From a checkpoint of a small mixture-of-experts model trained on Wikipedia.
Size: width 256, vocabulary 29736, 77.9M parameters.
Experts: 128 experts in each of 14 layers, 64 squared ReLU neurons an expert, 8 picks a token.
Training: a variant of SOAP for the experts, 446M tokens, 3683 steps.
Below are experts of layer 4 (counted from 0) of a mixture-of-experts language model. Rows are named router (the router's row for the expert), up (a neuron's input weights, with its number) and show model dimensions 0-63. Each number is 128 + 24 x the weight over its row's rms, rounded and kept within 0 to 255. Numbers have three digits each.
After each expert's rows: a language model's description of what the expert responds to. This comes from a sample of Wikipedia text that the model never trained on.

# expert 13
router:150142106128120154154134138165095104171123115152085137157118115125149111138074147125132092115156117132088105178139091133148105153105161156155123163133140155176107126136113127138157106075089131
up0:106126114105139136105127123110094143126141133126145200178136134105164126126120111143127123138093117140113098091158083085142133174170107150113142097172095116130104176150153116190111136123125088
up1:121148178138107154092163133146110122095115103117149118147165112116172138134145109169099136112075109137200095099140135163109106165123161116137083152148098119134090117119158136144147194180133107
up2:107180106115177120174123163174124140113165179120154150129110117123116115093144100137083118130146118118082147072120111120137121129132166132138186126094099099111150134135109119101111132151095118
up3:131134188117150090103113103154153098117134162127096113115108098083131124093166108151138149144145095095112116115097121134107087124122138147160134147150170155111150089124132166103089112149155138
up4:132118111119082125159146136098106143137101128120124123134153115104109130129130147116109153117096081119149120174109161062171130131116127138105124130115166114123142179113141141125132094128140129
up5:129109124085166076127147125129115127127126105157114102105097121110118159121150130142111174093146146095130145141134146138136086162097104110173138128147143085121137119173178073141147132146117133
up6:116146134142104142146081127150119137107145124108131120092138128139082128149139129154147135108133119136097122131138104117185121151098180194097140132144093115130127116079132139129113086131074154
up7:099134129087166151122109108137121118099118114128127111138127102169106142124113138142139137111112110115108084119134144067110115142116075156109110171091141159101141122130119125134148128090121136
up8:144113123110117119142163124131123121112148107111157161161106092125157114072101155109132112125137160158151152153157171172118116124152127127119135137119151141090125086158204111151083134159119150
up9:127127144088149078140122151154120177124124122099128164177131104140096134133164143124133163144107165088115121144151103100135095121116157164135121120128106118156135149126121128138097087154132083
Description: Coordinating conjunctions

# expert 11
router:132105123154142128144110142145099153150094130163126099127095137131124139159117180120145092126156085136099153182135155077152134146108137080129129139141092151130107109130125123145153094136122159
up0:132113178135153157154153090125136119110149121163088128123147115106114133162162123109116111135154123122115150119127115133089089163139140154161124116093140104160115138132089108210110144150128145
up1:133141157138112141146119151158107181129113135154102126146142117092091127117129125087116167108156106128130112142172138117119162091086117134151130115152129112119161098164116145162118125202083136
up2:094114119130133115098118135118142128125106152094142077129107148145140124161163126120132113135123091146094135134149154105148149169130102158093141071145107126107166125145137185128137089131142102
up3:097159112112122097117137137138146118130101128110128110126101145132152127152057108117120142154113128109135124134141153103143130140107139138125129101146137166060172151147128105092137188094144117
up4:155149142142114160151191142110080149123130149103134112121189120102128136188112145135150148108162099143110129160089109120134185144138107137078086153108154147172129112124077092175123101114097167
up5:144131128104149121166166152134124141093160136097142133162176175106103093140081162137112157130138115134112118132111118141114153132148174127099128115095125153164132119166154138112131132115100127
up6:106142089121094137130113145136124148114161135130152129133143089096136126108142120146116115136116127209134105102100131099129152114129123140111109150121139126125094150104180106128105142108147093
up7:112141105080142135093128159129146153108132174114113131109109185164095151143110087135111114113111127144106105148091111153124068158134120129158112138113161132126100173086126150123140168133119157
up8:106149143161125129139154130144077125148135156148120105194110115105115139090199121126156159141125119105100092173135112138119116098084075096133107146097132159109064158085121118157119092143109128
up9:079101170087126107111123110109140129111082114103104113129134143128126088140149116131074146112132111152149123129123126135120143105133181127143104134151122117131111158153114127075150116126130161
Description: Auxiliary and linking verbs

# expert 53
router:131152172126135128145131123136083148124093144145097126160112109122130118171113121148165138137098094181126126154128155162179146191128168182163127159079111146165106117093130141142124070128149143
up0:091164119123089112134171160136148160091114110135140153153098127126110144137137113137111153135093111151086140110100161146154137145090102099110110127108107115126114148141126127103105081115087153
up1:114081138111104147117117126130112129167149137123152141140120159130136157137112082139103090122170136142128152130073131116087144120170100101125140144111115134114157134119141146127154122174128120
up2:144094166124145139103122171080131125126115077117113111115101147125109134159158164113074097116088138151167128146158155136155151139123133158129138115107122117122151122115118109142099088112135135
up3:137137122107133106089095096144156150161130124078143123131120112098122086119109160148122121142134126142094105110100106100137111118134142147182108127159104106084133111122101155156143093126144144
up4:088118141132126074096166082143142091137136094109165147166100108096122081095099120142166142123095117170171134118173115153160127095145113131131134115122168117136154127124148099159115138132112110
up5:145134136137093092126142177159099112129106136143127146169116125133135126140142127124107138104100111142136051150073150144154151097151112153154164127131108123109141110114127084174128137105122124
up6:118123113099111131132133132121123151138133121148101101136166122190152163138112115147172200117124161137113166118152116124126129139127125119065131129159127129152178102142148126121145136169151153
up7:124171092120154113148110120104110133147135163138140141133143136109151149151116087127082140127127120106088093140147167130079096130141120145106132138102115104090144104132121123123135119130120127
up8:086111104111073112104113150139150140122137155147074161111131129100129098149125116163146108081154099091129130100124128140131135176118103150124133134139137113081159120131129130100154170095130122
up9:138103159131125133120139111112102150120112112121128145184108088131103116117117146117133070151177124112067103144150136115190082144154108136147142137119112145129124116134112121129137191105152077
Description: Credits and table cells

# expert 0
router:102112138129153126148133142127094111169105131141104119145126134094146113145104143160127132132141085140102175206110153101159112166123131131137127105123116141103125118134097116126138108127133130
up0:106108143139123114072092113125106086109092124135114129158104119171140155163111195187129139162137142144111147119138151122190113116133110133112141090096118142143098105188146113113114080129151114
up1:130149099086133107165118131126105122131144106123083166145138091129135138118135142103135101147187107153093114113133128114148148116124142089166153098136140154157139132117201108137151105158068145
up2:126114116123138086117118128138119160170127137134101126168115171150125131129165150089127128095122112123130105131080188113141112104108157116146119109185171080116130132193084103106132129116147136
up3:123153146106121094154121133087134116122171172146100169159106111123125118138126130156162105130114162138162115091127119107143095085067133119082114120107149102151089126097111103104111109082113132
up4:130111131105102122137104131102115142118127164098116150185164157173127191109133152141162156124105094174168143165159106158106052146118094118121100154158115136123097120156113136087130131146126142
up5:127147128097156142115107138107141104128111152110088154145111115143116114118169119123113087114096141135152130146148132138108132104116146107174186052143172182107076097166120144154103152090127107
up6:143174133137098119138160122099096151149125133138134141117212133161109160104111066139160139142160121112102131139092080130143105125150105142183125113093100132163133142092098145084122122155144113
up7:107131109129126134156059135139132133131152129142134119171123114146139150135154171110086166134127100116161129128177108109099119129183121110135137142097118130115175142116094142127149158154123118
up8:097162147140130132124073159091124095155124118110150163139112138080150113115143090131147120140160078139123109204115144092128132156134168139133125154156089115120114115150144120094168154195150130
up9:113095099107103100137106117116099129127140137112125166156149116108120128135125189144135092130155120137110136120116132126149124176107137152160149147115148160150119153130164088093168127195154180
Description: Clause-linking conjunctions

# expert 48
router:110095153092158143119143159157110138127127125118106147141161119156180118142155140167142161122110140136145124148119118138237145194089147149136129163125130118167091099109116138143105112125109119
up0:156116093155141116125114145088123178137142157153138129109114128118104108167167102148144155146119148131146093163139112146161112113097143153145165113103132119106161118156136134149166168078142087
up1:115160129122091130162139170106089133126134108130113118153163111113135106158089095151142147117136135114093124145093160126123173164047116088086109154119128146140073137132089182103149111128132169
up2:151112165142121123152109134171127115171138142108131123114142093114143121119156068127144133126140119147079136097104098118145104152104108149119138121180123137118134172139156068096103144100128133
up3:129104096168110154113155135122135109115081147169128122146134095127127135169136156116131075112087126123150134154140120088109147139149069106108124131138098120129145144143079169116141161122121106
up4:132138156183171129151115129134104123154130071126115125104137113115152105065156140127122111102149112150174116150150117101126131152113116113115143142139117071115151132149091115142114094092151132
up5:165136139120168139142077064152134158150048149112128059125153109124131118161157133166123122117121150149160146118163197144115094118146115148122136113105143119096169142129094133159142158134107123
up6:102158156167156144129123064082113156125134087103171091104158150122184151135136136130152164130175130119159129112131113137114168145152149137158139125108097140099136147121149138150156123126113142
up7:123127161120103139157119085145094126118163134164094170097122122099134169148078167114122105136126097105140172115153159152123113146159102160185121148085135117162103122129145146104124170138167129
up8:118127155112133115139140187186063144183116150082134141127129132138098138073158135141117139156136114124139142170133111113179147139182135091072145133180098125138082163119092120167134126147104107
up9:120107151105181147142131076104148119129153109104141132106128132107151122119163073172118116107161107128122135098101154103127126153135102125140122086148139160102120103128177127105135099108074139
Description: Space before numbers

# expert 50
router:111142128146162157130143150123106132125163137132142145117119103126151135177101139144168163128125071149108150139059161134140120181084119135188090134137136134093095090096126133089122110127123157
up0:137148133145096080135113111131085099112134160109148143062102121100160117116110094128165134105136125122106125125107166109130113119134142079106122140150124136101139156136095104142103093127181177
up1:069089129179131138161092157123108145148126120133163110102115135104180137070110144097135149136117080145123108143094098098116132125119136128148148106096153150129138129141129136139161104124164116
up2:119104134120107108105129138137150098133105103112162114146147125099154104105126125126117127132166080136132134153139099090103154137099118139149117134140098162114137148151200152110155096171100113
up3:141121153120134123123141108111184118154139102144146088117137128114101107146080139133146099087122158146160114130125145188122082109135155140168124122144129138115100163115114089107140120125156173
up4:125140106082104140145083153106135121138139158128124126130157138144140126118121119092157160153109131178151128127136182167144133122164171129127100111148098170139152150164133091143158148157094164
up5:143145128110129143137111119147115157120111146137154103133121125150133129133152148104119098132120136108122114139127125120173138155158076136124115097107126151126115135136093161107134119142120100
up6:150136098100103104144159118133101136085180126149121148117090124164106148174095143107133095122117162105158122134143123131163134104141141107145116138105137130144134090146163151117142160108084129
up7:090137115150137146140128152124143110101106130136059099147146154124124102085125101117164119091119126133145078164065102111059137132118118096108129137138099137181126134122098133124134126119112151
up8:138139135087142106146143134124096127136128138113096150095133097127106129193136151147098102109161155124087160126065109158144111129128168125173128136089141153136144127100118141135112131183171100
up9:104150142160168152165154136127081121136148153119116168098132099100148102162138138067109137145143152091152156142152082110087104116142092115135142126154127124123137160136122116116144178153137155
Description: Family and plot events

# expert 61
router:156099138135135170150107137168112107093123139112123121153118155121153113179149159132150126120127091105078125138102169124150153160112125143200096154177129155122097106117105122104146136150141145
up0:140141150192072127127143129113115134118139097110150149122108124117134146140122133145177138142128127183197139141102108078113109126161140136145145161128126129133121139144157083111138134116201149
up1:101158143132137174115121138091119126129152176091156080116159107112083090128153086117152135129106112124088153138163085147129112130134124135129067077171137159153137141118080104109140120129111143
up2:132111127136148158144100109127103092166118176132141130179159166078144096114105101108163110147135152151109118163114116148120123138139136143133130137167129145143156115114123127127104172154144097
up3:144079113110118146109145166122114141128130113130159168101103144161123132124137119141122119134146132115127144074118128123120142119112150113167098085126116132128125119171114142199123124122124139
up4:142091096160114149103186103135082167135143095138134145085154140117107153145079138117141164175129146142104132121106146078126127133102144109131145160089147127117115111108170145107116140133144143
up5:134121154121166132177115105090128100127118141118150137133111093175115155097139086134142126112101089112118138129103142125120094143130110135147117092152138114114124116122143101139092146125173107
up6:181135108105116148156081121134117114096137101125158093134135120118129122136146115130119139131125127066107105145169158100121129154090146166108115147132104133181097145103085125147125119128150094
up7:101171100155087155144120091124098140079146082099139146097152126158156139142118190108121143085166142138067140137127091085181140183138083160110094158159154122178126116122152134113134094100163093
up8:117156148160146130126122143154109128127126122136106175118126158144138164156072120124117127143109106140123117112136101125093079119136106123137116083144104108152140146126160128127104171152151113
up9:126120147120134155119139161165132139088126109091125134125090089093107150109091084150103114140147091110123093101107187156147098140117097118122140122112145165064148115115110114124114142130125141
Description: Biography pronouns and events

# expert 60
router:133171168140197136139122132152099100133082106123117129154133103127163139161089123143188123162105116153107151166135126091152152150105170129142122126140097153127113134130130139132138131189119150
up0:128168158127129147168101073125064128153110136089132154137123166123116097096138134148172111161124151121141127143135123092121122133095106122113140132134097131137175170121139131125152170130131106
up1:144117149122104115139141142159115131139089105090139161122104079152149114170154134119141112126066132154144113155111090146113142146076112120141137139133150161178127134109128143118141120093139124
up2:128140151126138123111120134138069130115133181082163138166126093094147163152091168143119136130141087132099102138170094116131160122109118135133107127141161101071137122142109137162130131126132147
up3:098135165138124140137116110113095112155088137147107149159187090127134130142073130167144093120091130170119129115127154127169107103112105142164132130110117129183132120139142100074154115102152107
up4:132115118157185097124146135109118159094124144133179166140126111129106078148120118127111133120126160154161163132107194122154125121147091138086128136137118140166146130095108112127113099150108123
up5:143159098135074176137126088133103148114112158113135121143145138148114148114106109120111122117132132128118143089128083110108179120127137107150137114098096131122148137168093119161128097109136197
up6:163129104134116133156102145117095191138137161109144122161115083119111123152105129147160123113111140110144121140063117140153152127142149131095184100135130109110114154120159135123129154177160137
up7:152134131123131167135126106093156089120123137158129148141058098119185128136111126129070110121154129158156125126122109161130149115123107100132136124142158102126123125150147102124174110118156136
up8:137142152149160114108139139121108115142154154104122114168154093139150162131127144131149109149149146115128124181130150118103133150086191209119162131164128087143112097084111136155126126107090136
up9:097096120126125099100111155125173114129146128141109136109153158159154150150076116086136123109102093109121104093125090165105171097106086110158122098113114139102097087084158109129146097143117142
Description: Dashes and separators